Weights of a small mixture-of-experts language model, trained from scratch on English Wikipedia: width 320, a softmax router.
Below are experts of layer 2 (counted from 0) of a mixture-of-experts language model. Rows are named router (the router's row for the expert), down (a neuron's output weights, with its number) and show model dimensions 80-159. Each number is 500 + 40 x the weight over its row's rms, rounded and kept within 0 to 999. Numbers have three digits each.
Before each expert's rows: a language model's description of what the expert responds to. This comes from a sample of Wikipedia text that the model never trained on.

# expert 59
Description: Individual digits inside long decimal coordinates, measurements, times and years, such as 86.931944°W, 1976, 7.24 m.
router:406461432440523579510498520491477537439494484594446500545444472544523485468453534469527558461497536477441532489574457487440558546510451540460434443506422464482474465561416537529540491558475488568513522525561585528502496532499557555491540476
down0:452491505498521505546554517431470486518478487525579512507549544587511446546497481566490450552488529510512575568515481485454464507448539569498394521486528519553421542486527546517543506556465521543503517496431542500472570446503471462469408548
down1:543458560451573450527496525528506518491556476485482477480557525506489458519518566548498515467546494481495459564558554502499577416472465508512507486451539432444546523525492504501568387508490507485537480531475465502465534477561512506511539495
down2:474554497505462441471522509461552464479520496562489454423493464487540498411474506467513397530478491519570489494525473465502579496489495498518552414554571422465513528507457525525518540451484478536511447540581526480491461497458495487549584500
down3:502496527536472495403480460506537525447497518502484449596507495525503499443478518499462516499497479513490450572382571493492543533583520444598577449516501430441474509487579458480480512485509496478547537468556483475441479483487469486511489477

# expert 41
Description: Year and day digits right after month names or dashes in birth, death and office-term dates, such as January 2018, 1868 – 1930.
router:488509420504515588574484507529491534551540552456480523530503412437539403522512552595420525503517517569441480514500469491512578574464465478426392488429488550467528505558457540516473563478512548574436558530554557459515467485488531490454511550
down0:476464435501502510564466497487505470546549452552461534537492534437565460519538431463511456492521431497490482494535530502462463437541447516502451365526546467476490505481530480451499472612508507566471527546498552471458466507451563504561484539
down1:478474458449447470484512468510497449535561483496430502555451537481529478485498522458525428480469524419487489502462444475526474400544526525545527436533521434515497528475474416557559414470620436487541437494496516462455517531540469546561516410
down2:506468524505512551498512509480549530545538525567519497471453449541486481517510516513417390521487490534552570516490469474560508454528476474469527501410539500459476440461505444516419527538492534503453505523479545523518490479469484526591505474
down3:531492512511512474443477480501507586500549490564493609530503515515484468548524485509509503477507501488536432494526467438533576488489535448514516516462468464534539502518477421460501507553524554521556496485438488465429416484508492485507544488

# expert 36
Description: Pipes after party names in election result tables, e.g. BJP '|', plus verbs was, are, were, has and words like one, so.
router:464541425534543564532479552517515477499508548541472504577489481520566448437507591513488464475550530406439474544533413471479579524496433462444500486559476509523473488520435481486461525519523456521502552488572505509546433520522557577485526537
down0:466537540475519547516475553498512506527462466524500493477471569445488500548493532518519546494484519527482500442460484448503557513531468490478495522520523512455467498512569458500412474510463498494470561507495520505533431488573528500502514549
down1:502504554523466505486499495461503421486495485556545477522524580494488576566537481492512431461500467501513554572489430405526512538473466515510614501458437463496448487440518462481549519472572529473514448500454470464519553463416529498518507540
down2:476510613458500450526517471496503498549591493479573517467546526536482477509494543527523473469583504465489467508465487482500499434539436510487595498476442458526569472435471400482475487521510465578476571537454518450522541475534488462537520539
down3:507490513461487437494483447489559482464593497503490529504533470480491509546539458467575524474474431536454483492457468520485435403521593451406545521397462473534446525434549458522511507572527465522506472449464455517545481489556499477531505530

# expert 61
Description: Town and place names in bulleted lists (Salem, Stephenville), month names, and verbs like served or nominated in biographies.
router:438490436503560537512448532514485443495513546542463480560481498550558430454489581550512496459573525423438464552532442486501531537512470492456464471532499526510487499561455498489488537498533454502504557479575454497507436543530533543466515588
down0:466424506486532494520492561493479503478490489560462551475485501471435456509526509451473537466485444450544568496545476536479507515492548430498515550455505453451541510547411409483429545587531584496492576491522474509524449482511440543567507452
down1:504508543534442486569512535519491459562524460566485472519600474524507510538493534501526407567527549558524482470519532402471467510535459520544486466497527445489532590486552484509473520526474484492453442475429519457475505513446433484497516591
down2:508492544507537436517418499426520508504506479510464475536513534464529484568548491541434580489525471447516514575544541544439470524509513561465487483446480484452498554498437474506528498472483514482474483501484540426483468518486494575470547501
down3:526540591492499546484438521518487552462503498439511489471435472518486545536464513505524505523455528408553495488490526437455549589559633541558459492493506492495465489524471530518514531479455506502494455510531521497538476474578520461460530523

# expert 57
Description: Name pieces in Indian and Indonesian contexts (Bhai, Naagin, Ram, -ari), words like this, my, You, and digits in election tables.
router:443513431503563552539454537513490489495561532541449456567496504526569423466489581538514478466563514419452477560512445460492528525480488480472479487533463526495445473529455498480469490552506474526497563501578504538507439562519558544481513556
down0:546526510515506442436483502380482479482543513502551511542496445485493523545464517524537562550496495471494499537513525537517503543551493511568426476607507551485495542526536541453543444498553549546511434514490492464495516491472531541509544490
down1:509545522522478489572554545445511510501478578512435478485495464449497520459491460503454518498525519472512592508481520533439521476573514552523516521467497480434433501478534474549481480536531526453499517604504448546521479510511526505567476501
down2:523485457446486457479521531489496464533498486448506530544487479490438439483457464566519446485465500472556498542528496451526492559473499538516570486449489510505439512468455477444502479551433501485518422541472539592494598469523546525521478537
down3:475517470425557463526510474491450460510570439475508452478474517545561472541505483530471472523505531575519491483477461549561556457554456498497459508493478528525508460485603449462449483527512536487490467507436515439486490514449531514567507557

# expert 2
Description: Digit 0 inside years, scores and table cells (2007, 30), plus quantifiers like some, several, many, section == markers, Thai text.
router:439531424519537515513470535475496498478526515539459458557478495530562433431487593543506494472562549449457504573506460484487551519479457487480476449569434478500501485543466490485460510529519453512475539492574497504498428535526530558486524533
down0:533446513458593492535468493510619450477520519477512488427491465562473509498487481482377530550552470476481539468518544489507525501499481500518507499516435505598505510485500529495530493461513455518472529500473462533496485521527494523583430610
down1:516468539499527523507430493472612468490513524506519494464515488447522506507483486532555511523551468525453424541515560448503512523484461586578486476545448476485531466494494524501488576620466554521481477465430455527516481535511572499530518516
down2:425511439516383452454525478534543470487529499522536570444535457424524525535515553522470404539514475535407495465476497440417495463552496517512483462499480481546489505494535481547503533518493553454524550455502476440440537528512517468511495548
down3:503522569500503440461553449492514442451522492586562514480526535498509481473543473498526462478559544504454486484510479485486473476499453460444463500535457473507552462551508459485525559555494459485522537531499449536514446454469527510420510532

# expert 33
Description: Inner and final digits of vote counts, population and score figures in tables (6,680, 10,984, 5:19), plus list commas.
router:434519425493548534526446562502489488506502554545446474566498493536550434450476582546520505459570524431442486561534448468492550526477463477444479492541483492495478473539457484508463530524513452503499547499582478498517433557554542550464523563
down0:508458508528554571520475501536476517435503465490500488487442468500566525491489496469507494481506441458474448496545554562491511566458461576491519481471441451540489493542469513452511453563482582509494502500497576550448557486499459481448556573
down1:491437451510686494529498457440505505583517501542506467525497519494485524459440520446453519458444491536573530522485490473491468498575458508473472508580427465516459536497490409448539449555537470592493532522452514470488518504473499477553492519
down2:458481531486522464495457462475494497459455457454512521479478469541505543512536563446579536559464500434484499547496510478511447558501528492551464468530511517592566497465517464464525541455455530529532443471490524481460469531456489472443589477
down3:421476504561534504499447535526534493526491506421461490521543466538444521483514503538554504487416467470504504514528476532590499481501524479519459476553521488476536433467532517516491515462500469524595475485483457466491511537455513552453488551

# expert 60
Description: Pipes starting a table row after a line break, and equals signs in URLs, formulas, notes and InChI strings, e.g. G'='Games.
router:448525418511478512581486508493506493488522538503483489565478486473600467417517565587483545480511492457472426535524441489457462500498454542424509521542510527459449536507524493520495506496532465570493495481555481495572440525511507538519471573
down0:445476462524543520388530470487498494580457523574522492520504493475548448400526491514457462458446489434510433446541488458460428558459491594484438539496513523475464496423431576496462463461509556527507537558442464546558493484484531553544489489
down1:529466529458521438478587473573524495513503505444464575454494539441474473520553574507478554486439493498556454448449483515570504543459486511512508500540405505449502462501491456502435550439485445468530538465475471452453475541496437465542531537
down2:516449489514457544528456483483570497458546473538496452474454527495541511462533462491564494477483505478502489530519545565538507533517520560552489537556450476487494500475423545458470533507499498489555451492528525486550536571503506475476450414
down3:559584466436502403405499435491514504547484468479484552477482498470504504496566529482432441417481489534513456472416520555547501542523514560531505536527485504482467476462520515488469507490462439528556492548502451497511451523521470447526498491

# expert 4
Description: First names and title words starting names (William, Sir, Van), plus separators and category words in election and census tables.
router:458522454511562534539474560514499481508524524537466484570484490540561425454512596550531491454555558426470509545530434492494543529475463462468441475541479546504473490524468522496468545520512441515475546518586496515525425545547545559451501575
down0:505527507587545524449576506553477495432579424472449474496487470537492518505495519515490462500479522460582501550527470467512498517446546505539533520477495482482468532476464477529493433458485561515534548478484445499528567448496493525440499501
down1:460527542529547484489502487501492535512520451522483461444531517509517548480559493527553488454521455534536439510536519444499498533433509535479577489498509580582497514488480447431411564543464499519482576561515518545562507543458545491439480427
down2:513475432530458483453511510534485491517462460513447514484456452492499463427500465408494436504438497495542473559484421507499455490466554501546465448604556477511484495502462528501482526507528487458503480478463549448530538469422527481431494425
down3:532455517505566475474528528511543462454474478485437508471507478483452533590472516493492542530480482500490460554540473535459502550507563487541501412508504513486458552486464446487515576530468462582423524441540407534462523489521461490443488461

# expert 7
Description: Byte pieces of Burmese, Thai and Arabic script, and middle digits of years like 2010 and 2023 in lists.
router:460543441498535543532467539528504473477523535560479500552503483541547416447472624555492526494568506447423481548527428481501538527500460514434470476569479502514474471552462485509475515511513445505486555491576509496542450558541525562503515536
down0:505508475502475464501462463492457505535476482458488481521542519523582601563498512572482511502585477572500398525524469525490525460486432529492503462503409418530578488479478522478530436495501541506509530542458502509518486480506522574510448505
down1:592529531480445464514498537535528471503447534545518507501466525568450518513540554583503401514458493498500511479458510509453534485515600491484426507611434490502523460576454507462525474554493501544514515540452533526510640424521513535506499457
down2:488544473564483497496470510549458538524521425434554512490542507492567501553493495405564452516490550547546421509502498529449515488490484461535533467433507414597499515486539525514572451480444520505493538454444465561455439503484509496465497483
down3:463467475525500499516499466507499400505487483464494458493482548506484514517465526447448464510532548565440487557467511485470467500581542525588453486547427498497476510490507558486548526451563494471561464484442559448525452462485556448553477534

# expert 6
Description: Last digits of points and counts in league tables, e.g. 2'4' |, plus institution nouns like office, company, Institute, Station, Release.
router:474536403485542520527489513458532511448531507523483540546509528542533467435415584549529501480544511417465472541546468506531528535464441497464426479519471486512463470517499487486475534517493493532497537556580458527546407539525536497472521518
down0:517538522486438473564515478451452518528477522461532582517506583558547466430416527428546494528500489497495505535485479526476498484444548453483539544511478475511502485528488470444500498511517527518495464482472535458553477512589431530427444481
down1:477441428444518525500472512492522425560419436466544467541589516510547495519584461501470494518490483466465488468583525464536515509515445522504465439478511478500442471421497476480511510541492475514503551492572526500498529492465543497559467448
down2:537504435532431493491559513525451504464524508492561450536534463504504499435471507480491437532496447555538504461494453520548447493473474511503533516555463497447453489469510475478489496462460453537589536507448507501442549489520550496495576482
down3:542506509469536421494523549513458496461533528512532558562503449504612430458442525522472572467542492565467456475540515513521539508472480474422482481493494461542526457495534450475545554528533472505430460513547525483469474461492481541482475471

# expert 55
Description: Sentence-opening pronouns and determiners after a period or paragraph break, especially They, The, These, Its, often in species descriptions.
router:494528457525539572529508532473501494482559489515478502510500482447573453470460589530514523513573504475485501561552430456565505494443490495419445500482498467529484501562440481529516487551509483517468478541531465476529435539515542513476524544
down0:544476509503463504480478567535418457538446455526513466501477508496520495529531481503521486468440565447572529448520480480479554452522506563571558534481457510516450539503486491501579499509422482526450565558514429492558481487536522387515510436
down1:500507428478559560496505529527510480435535428524448448486437579610526506498538544540552561464458522489459552542556522410516481540547486466481442467521460427515443474494391474482490433532507500564506507489482592529495495506556537441540532560
down2:587562445504437470581440476489504515427514514455459514445443418445491564568481535493515539431498489482479517518489529420530549524515535544480416493517440512474514499530540528472473546405504526518555509529477486504496427457502469474443439556
down3:554419460541527505521453502452489499473461513424468451476556550481480485525553533530520500443474530472533447484474512568514466479521550558467519529553464475472430512516525480465461529526476523484553552465532503474500475513491549511519479529

# expert 12
Description: Leading 0 in match scores such as 0-2 or 0–10, cell pipes in fixture tables, plus prose words like their, less, based, now.
router:459534474495456455435502488464417555455520535470478462496537523510628489464534513460473485437541554539492477524472524567497475548474481428575514528512510515554551566541419449490482501500479485479500512488576472516540437523536504531511515514
down0:435514497485586512460566523486526538542502451463501533544490511576424553468484407495508515486497548460459523518556463537484583502522515499533516558599561454543491466464503501520534560516551497511532496499474467455476463536507565469567511524
down1:614547423435429522493457475436482509487551529463541508515484472522492469487518547487482478494522563524585503386530509471516412477517556529507469522489482469489532531463500497502475424498491506533447488455434488410504487534500485479461545453
down2:490488542530592491499537503458543534509494492534502466461481528571517505475517470520511487575461541544547569579454526493461473472515466456530507491504498505525557482547503538533441467573417441538439458549494492449504471524534484510519521488
down3:407510472469485499469523554520481557550428559460505500466446494456471456487584527513565545506512480414525455512471446425483444551515462512445431511522523478561517527581435520478449504521514452415527534517518451500441502523545476469477601486

# expert 56
Description: Pipe separators between numeric cells in election, sports and filmography tables, especially before votes, percentages or Yes/No.
router:455550423517534553537435564507504460509495541567444481564481493530572403460492580549494477458539533442446475528512447456516547505470425470442480490529492528544476485529474490475440529504525459491500559494581494497533438539548550556471540563
down0:504496528500506462484454404441485500413537488481476501498522477498508510471546426575496531463531455477486442449477524443501572505567500498433506532463488529491493470449507514524525471568591489425520535541461569468524397447500489516531559566
down1:539511561486546479562559528474533516468483516468530457518566542531463480581418468500489492471503523496480473521455529547456500542527497420460453526490458528486486467477476449511454478505504476515551555534470499510540606476478519454455485574
down2:506499523569493462509480455524498484557422511553515442506476489488428526588518486549447513503400495544510509541473486388504535428502522488512552467497528463551486478474526487493466528499452456494509549483540563510489524505539503463486517465
down3:415598519483516587543526526587468459502515554483445520506525414534543522520402459568504538520563469499483586478514571474486522534514458419529502468560469454484438487530471549509520531461514503494426471491501505458474497513555501479474545524

# expert 26
Description: Infinitive and gerund verbs after to or prepositions, such as gain, form, adapt, using, including, and prepositions into, by.
router:525466456476453476502469614526456492524514570526478535521585433493523479483427515507409494491485489498505478521524476497424597474441452546473476472475534494505524538524526542417552446514491499595549503475523466525526489478506455525486592455
down0:513450472469463425475467479539516460492521474493591542505487480584436563500502561460498561508469503537560537471497524550486511546456492501555533533481502534540534557488522561502550513508455460498477514468533465525555511479543471454504485591
down1:552507520561506523597538474473497497563526512494527529516561410530538482507481418440499451536503445493494470528541539529526475507515446499514499557415563544461439497485513442522536526495499561516495542563488539514501472441540465449484556482
down2:560570508582465452571501441481511516527490557534475538532547515545491407509526469568500502548553529453498537497461515478495497504511479467492499520427520554458568445483539481560524477490538503486469597479591583429500517426540477473451501516
down3:467518520550482428529530456490458491491360509483480508495490466408450478510507541521474500484515581513507491490540451477520466496542484465553491502461508484461525515445512411505497542451494525470495531484484466483544489471495466516456501490

# expert 44
Description: Forms of be after subjects or modals, such as is, was, be, been, were, as in "appears to be".
router:433540474470523565529476520507486504434566489440505529551525503476514493499527624473539496515524490516469478499526459440447489482442495486483439540534527466531471462556462492498491501542516473445475543546535524496494445552518474569503554562
down0:553571496497486469495505555487497468507566547474492508523524461523503587472440503500472486448530425505473483485588461477481520528397579545451557484434464546532443496532526464470485529501453501469472496499485507501474469451495514509448514518
down1:470520514540449553509462493519480531525573488549419517454501508439530501477449496451492510549479571458444483440486456509451548452474542508520454483524554458482593538498487520579446538475499402501475542470514434446501461535597468497507488458
down2:461487551456506600493528510487459472533537449512507548472432508495497474461477486536483488509562555512470521445566409530520551489467489512478498512494505525560493512519495453564521502504517433485517532451520435500479518455543524573482483473
down3:563542428499528503496495505539439518512431491459514464460492489453408530480562447472480485512459492446548483448478495540439501497493525514568506513512511445526499490519519464523508568501521513472590478509493481518440496633447489508496412477

# expert 10
Description: The last digit of four-digit years in birth dates, medal tables and species authorities, such as 197|4, 201|6, 184|5.
router:469541483470567527566457534507507534549480456472467526533523499461476429443462504497516476489547480441462528473511432442510532448466502507434514507516478489446481490458574543473449563496488560481484490505529492494463482523424540552532474548
down0:552545415523445493476587536539508516497460512468461483494471504496464485472589521495556514578474417536496528486457518558532429521502515407523459524479547498462550458497449535499518476523479454447500500514486513527515509521531467378477504491
down1:465580532444515498480533542526522512505492518500476468517458516570478453486515509544459482564510452583543497494572535514513532527540502528462506462551503585455597440472499463502471446520477512431492535544548488494490501512536477578591467552
down2:432523503571497516485481454471449561467548583508457512482540460452493458523424519509484519432525441527519527516477486561479515506400500540474494558502485472525468489625451551491500439550486520499537494534503471430496446417455455516487490525
down3:505558461602508498455518535497466553483467441491494493468467556566433512452493500497499462577486457532547529491475559511496520444564513473575498473467474460493498536540486545532547444462536462507475563445488505530501469501582434382540515532

# expert 1
Description: Verbs and nouns completing a predicate after to, was, were, not, such as went, returned, role, itself, seem.
router:507458458461505492451551576510457524491496558494426563527505477514524594549474423524467461478531514453468466491501481498435555469483477546497545514518496450493523568453539558463498451492537475508574516491515516503465511523507452560439496465
down0:518462502570540517514486509557512526460550436515539508457418497467536483431491446531508546520461532570471507463454530471485491454513539571545594507522537473501510495524470515563551451458459524471548460452459548495590509480471530529546528477
down1:491430505459545477415567557489542430459496514521453459500496507539519531509538469459515511485520430524540454450584469480470463571524542476527537473451472499570457517478463493500511494505585438475508465539511456483448523436493581466475514497
down2:512525508596542543529618534540497449501543498530519499520556523516584490559513459493467501520504434449483508498494508512446492482578468476465468520430543502502530494551452502433549556539572549481507459516554446500485451485528453524509502546
down3:539517514450511484593533531500505442553516525560541474463501548511476560460534545455482481546505425467540525529487441469504458497557551555562493538525502466531524429493446565494436518518516510492487523513491480513442462481576500451551501495

# expert 62
Description: Day digits in dates (November 29), semicolons in H;A fixture or award lists, pipes, and name-initial pieces like Sh, Kh.
router:461525427506529547537437543519513497492525521541457483574481487544569435455512589546508505465565516442426476535555432476496547531496468479456487494550484510513476460541458487485440511513531458513488550513575495489537431527537547562454536533
down0:560493499531506541567515478511477481478559589511562465472475553548452554543472498453557478535504471550519544555539555389503445508508428505551477547510437404452458465382492532544529540447512525491477498504545484534488428463509474494503494527
down1:496504447507558501464518594534447515537530464543487484532487506524477592496588411450585502469565499477541447519572465432467462526515458430502523509496565513516497534530466513526453574462488507468425500474502502488469509499478445561458455559
down2:537512496498532531531521532487457487575561534572525543472490476487462474554505436421486416596471520533534479456544448518488513460525489474485575541479539518456403463457449495501422564494580488471463557468475497489467448552502468462477452565
down3:509473478508477494558501472405493470500523504511475443555496525546501469464525501511450469453530472462582453484546482441507457519530491550556495416509519550514543474501524493415486574500519474517491500522449511524540536527532520587509472551

# expert 29
Description: Trailing zeros and other digits inside pipe-delimited tables of statistics, percentages or election results, such as 10.7, 1.10, 30.
router:480519411485485496516522504485530501485569508567438479527495496537556414449502569552534459444566515413473460549553470448453567529472443525459487523521483456502510442504463485502477501495486478525490555537534520473522460555528565555509521515
down0:400544479540563497414494539433525508521520441535504517436463498514555466594452490476445532494540462509510534468500440482513469483463507517420447527522466487460492572567497506461466475461511549470510515496464528489500494522520536530539548502
down1:578581463491489565460470542483519550526519527521529563500501410527515572456425441469541508522533439480409454477456547601529414465543465537532487456545456529517531461472536550482455491518480458514535544464515544465533529480456478482437514494
down2:484527460469402490529491436365576528523543518531510455531499430510468485484500509458485524519531446448538542538514480509510496481491516477548509460512499430389515476494565475516501546512517546481496545465489563497490488517518503540467528492
down3:495484511450555431448495467472505565457407509462427544468407505482485553574477486506536529499487574505468431477483494596506508477387414516492455524490487581513499516553574458477441524457474446490622486545479471474478464494475482489426575515

# expert 46
Description: Words ending infobox list items (career, family), pieces of personal names in tables and lists, and spaces before numbers.
router:442512421502568537447436545528524496495514530538457505549491510521566416481506579569509499471545511411451487536527449479507553537516454455459482465568456535518499508524446495501482504536539478507483547506577486544558438542554530542442580517
down0:473478517439554551523487493488530537500517546496565444545535465496518581537484492471490501518541487418540512551484497485484530412390549484497476476552576483545531510470527543486480484557436521462562487523520531480452460551530447564550518491
down1:544528476553483473496558481417534522493527548501540455496492543441552454478497480473445528504538523491498500437561578521544453541526457438518459455488539538531548499508500564517508472514477492532503460530595544527471494514523409489475450535
down2:504515550527502502489463541510474494535593556490562528560483515532528524464462427535558546549500515447529504501519553567521484497509526499588587485397490496538505530466560509397511521466470482440616527527475571485442435502485559502517520435
down3:501528557456519475447464514474432464538578469509551585551450432542515540582470449456407442498534490500528552487493563550509510513483444503567500547467496511498500487528477554498537486438506536470503488449456460464481617523460528501445524518

# expert 24
Description: Final year digit inside parentheses after titles in discographies and works lists, e.g. (199'7'), plus commas, and, and particles like von, di, del.
router:438501420501529493512425514494506500481482544520451451543467509527552432469475574552506493486555503472426467535563461452522522507497440485454493474546457558514459477532458497515450536536549474499444544528572497482481453532555525530499539600
down0:540433533572556491521465463498501513530496505514507506510508477496497524493462379516479540525473473480550544523587482553520522487498489502529541456515573604498488467416456595456439441485493523475409536493471546403530522501454450452547514552
down1:546492492460421460488528558497504541506438451437430454493516468552489452513404521477522470524493553508572517537535467543543523479530525464511486526440427555508509456556539464487523490450476425420438524557546453495514515492587511541507520548
down2:521563453516560509481568531505437522498550480490483503486480506500469545474464515512482507490525501492459475465521446492555520505550496484399492542471458501477440374555511479554545487501537488494467490499474495552513470517573481525528474578
down3:477518543479508514500538525550505434458527459443518516507513498529508442418523528508492560485475486479539441452568510492462477449404433529458475516458504498475521461444500510522523514504463583525534498509486539508499475517504473460491495560

# expert 40
Description: Digits inside dates, especially the day after On and month (October 2|9), year digits, and the adverb also.
router:462526429492510536485504454469448547457589503428481473541509444527564443442486517534491474463488517551454457514533524544555536474484456492447484530497457513492478489547508481548516567506573454559488553489586557525586519452463560530496478545
down0:512497491568540481455548494528406483480445468462448468466482491549498502493536472515541468487475505442528460504445522461491494581487443471469429487542488488507443435466500497490453506535548561458439509517483551546636586489571537446527517453
down1:466475466454552531495486450506474473482506468471505481483495454557538370474545455483505452541439477482498490571502556485491421548533430536507527543529480506487522489402471460530461476500537519450520536538492537516648598489569582480516484532
down2:495465482548571465547472519437538537497459516514494513513513551479537472588485526474518584514448559486469434548462480554453493504502425475459454440517481533448488537482434512400479559469499487512545513537480472437491489529508494447435491485
down3:528560542533477462446531472491564441467581498552529495559499515539520515458571494521472451530467459510465484567512499453510483498488483423513442492493533542565474496516523498459531464507425440513571515570480472522484498458488513472407484424

# expert 43
Description: Head nouns and pronouns right after the, this or his, such as office, year, club, it, there.
router:475584560515512461521454474442412535473415513459498525484478529527536519496489460446527486536549507527581548554474476566532485574470519492528459525468510488518552557453475474454533538478536455497539496492515482588532510490520574498484490428
down0:526468535535545532528553567550595430471516496524503510503505590520563568551473484434460509563552497496508440512420547543406521489539460577523552538538517530522495540438506566474471504495528469531570471527482467523533470520523540458509480530
down1:539448435507546482479413484474465560498515464544552540562523439548439482434532526532498514533470526451553507426525477507500570453510569513555554532507459398481430436505510455512492528474535441504514500535453542489498515553429610498509484448
down2:512426526453553512435468429487516495560521531567418518483445551504530493516445528487450536492506502501531405425489448496549532511466539519423516423456510514493534582502476546515487488512580459539574496538418503473432482484455451513503495436
down3:502466463494550484586543479518571476517624516580512481443553499582492524465505523510485501587436463489451499525507500532525490484552486569498505485546477492457512458503523533450513482551413495548463508476490520543498451464527490545555504518

# expert 25
Description: The word of in noble titles and battle names (Marquess of, Battle of), and pipes and commas in tables and author lists.
router:418492427502538542531453543513523499494511555545454514550510477537556411463496587552514485476564508409441478549511451472512555512524462473444477488551477502520483475522458481490484533537511458532469526520571492516497448552540538538478518553
down0:497502531530511509513442411550422487505530499473528510462510461506507543524493497485542588487487479469520460528521520510511549495502518542540439450548539602432561518459541478524540487509501535498472430560507532553561509524494493425559578445
down1:434530544457442554542432562575534571445474454451484481430527472478483559538451532529519568525506486506474533440399462463546441525464530542471434531447449487504481511502519503517519513478517553538454432433554468475433547478463443493539497562
down2:469502423516457491508541424529510496432427488485642487476540499490496510498510550472504532498486496471481455452480548508555414497432490513560529484561479551523567457549501569509562525483511502500523484460428470447521585523488536495468517543
down3:535507494473474501515506555586511455501518510463468546457454537439536573540480497508471521500530391558521456495477473552464502548498452516477456505461451541512459499451476499503548543540432589496521475480536484578518571513445501494553542488

# expert 45
Description: Pipe separators in yes/no or data tables, opening parentheses, and abbreviation pieces in media and tech text (MCU, BBC, XMS, .S).
router:451533431512533553550440535493509500495528517521460487561490458532559435473490576556542510474547507442432458531497424471545516503519433485432489468537504517490480466540445508492430535533534443481497529456563499473534442542542540545469531532
down0:498526503516478472539545494442554456520563491487558447523506495472416496479506534525506547455495431524514481493548451474505463530504519523484473452506414382515488496499559527441544402514496496534492514465507463478517479529497509509479471519
down1:462541587433518495464487533524484446531469464523432490520506556526506507597499512484584518478507485483481486561554548528509531515498514553481538429530452476503457568484501521441469482502472480527567493515493485585466510449513547494475505506
down2:500486452490441526513500473472543556491473517471512490444474503429523536520478544519516428484487527517452461501466515482481555490462558565549523540484375501446499518605439492527518490439467502531544456562457550476495532527490515521482472472
down3:485550599518530504454525564466505423450563500518519485621520545477570541508499495576497463513514449576491556515553524543544424464507550532498499478467442552511397479444520454421500523554411578546475469499462519530487507512510444454489435470

# expert 14
Description: Digit 1 early in years or seasons in career lists (2001–2004, 1918), plus copulas are, been, were in prose.
router:456524442519542551532469547503490501478512530547446467553489492536552413455509590531504506449566529422464479555523438445488526515454471476432470467553473519517481473550477478503466513539534460509493564519578500516527440552550548554473530556
down0:546474478432499557519482472556534522551454472552525502551537502527450474488480465539505551537524583461493430534520457472538529455494430478471478495510542563511506449409489397494450499452500514489427506513458527471495501583462511496526534522
down1:557535445429447516491549578450445531433487538428599494476451532423486561512470542544504524553494435524534475351548451459504463545410533530470486492497474487460552481486444488497435536515533495506491507490449514493606495534493536495497479540
down2:514501488454499556540489480483484503500527495419517556523598529546571444458491458506464476545532437503465432541542484484554501439437411493512514445461519488509557502528487476525481492525460484575480514548509494489496527513473481474430490582
down3:564532453470537476460462530467445434436479483492475469489467483517501494493458499487506485488526487478542482457551416496495429436440488505494534538495512440556520525496471489498505510522545500464519432512523468517472385524507520599512468477

# expert 18
Description: Capital letters and first syllables of personal names, often foreign, e.g. 'G'olkar, Gir'ish', 'Nik'ita, plus model-code pieces like K-A.
router:461505416549521536521456553519492475479536545558440470552462501517562453454482586520534465475548487426422460518527441453496522506495486492460434476538471539528467459538456480515486495497507458503480542492567483518521440555539546542450493552
down0:396559433520492514574476549498498483497494558534476489549435530472465542479509504463438497504477459503542497454465497532524544419462533479572474512526463570431484541501535535515443469531554482488382507511470551443450467524509451509486469497
down1:495463461547538496485461535519479509502498571529492490500455420511465502453475532528494514486563491520442432530536496514561539486528532437512473472522463570439461491453513504533456512480541466487470455497488517580485438525527511499514480541
down2:525441502462509388484451529460516495430478517516511504532454442526477521448522461510517513521508430483479503555556544458443569512447529551527504475520460557460498489481542493447526552553507495534489510557508476552481514554494475458486517485
down3:398518478592521546415543554454552505487506437514483452508472495558521465493520524546536444569442449524492445504567519469567482529476524533466527473459524537516493433561491517511512489557540483546494476453419489512487461463533548542455520520

# expert 22
Description: The preposition of, and sports-result words like final, medal, top, bronze; also the exponent 2 in km^{2} density figures.
router:504581506534543519565544464485462481480484512437539490504449553458500479528551460471473509476499452552520519544474492532517456447473536535500437545443570499534472500393534493527480550501465522533512549553505453582497439454505495555532409535
down0:464496533445555428515531461455516487510464468569482485499555557512522482506537457488472495463555453572596480539457482495526498472515451511489493505447461541470456514532491498488549533530522506533503534503551519505463542478468444454418584472
down1:561573534549472465574460436462552482528446483481507549512412418486498488480552514484471466480530508441486506459507459488541479529500507474533420530520495522487525535481478512562477413501475557592446444541464582503492517531517497473446506478
down2:566549501474522529509480455456506530485514483487534536500486567504450462482521508480458492485508429427536506515484493442511532520562534501492472504468521452570433485502395502493487541470485461452518481481535501554472569475601459475584497552
down3:516508533575511453541497479550517469487434507552505455551450472550587432566480500423479480501520497458559572467491427516413442463452425491506453545521477508397525540543415518459408454484510468550507427539557517509493470544465510572491555510

# expert 0
Description: Digits and column pipes inside wiki tables of sports results and statistics, plus ISBN and coordinate digits, e.g. 2'5', 70'5', '|'.
router:456537431499548538512433558502503451464529508575482475541502475512556466461487587578495477475562521409441477513540441480500562505479471512438466473527475515498479457532475510491457510514516467506502553503575484521535430541537519561486524540
down0:492487550488538553480505488547484487419511462535444540543492476505558480479519465544459520500470539456456538529452436535513477424470528483485518488492481449493463461563558576530468503531521569528474497481556438532514556542592495534545512461
down1:480444524515453559534434513462576525412482425597538525532576509452511452534454519470467485434498509410528549472551404456556438435525467570531490448455486450480464520484564405442429450587493601486486470523583565483486449569502538584526523507
down2:498476529491465464421535493493459543478503420522538492550513553506482497438470544519486441526577550525525473523535524453508521527460484540529505522501491527477456428488588481580462522542504489503473510530543544509531546481489528497527528537
down3:464561498477570537503448512553517492457481487573514428551417575456541544560486560512516519514428480553423471487481523514453475574501506507501442529561505497479517486531521549476490603516477570494600509550462537552479526535506550455457516492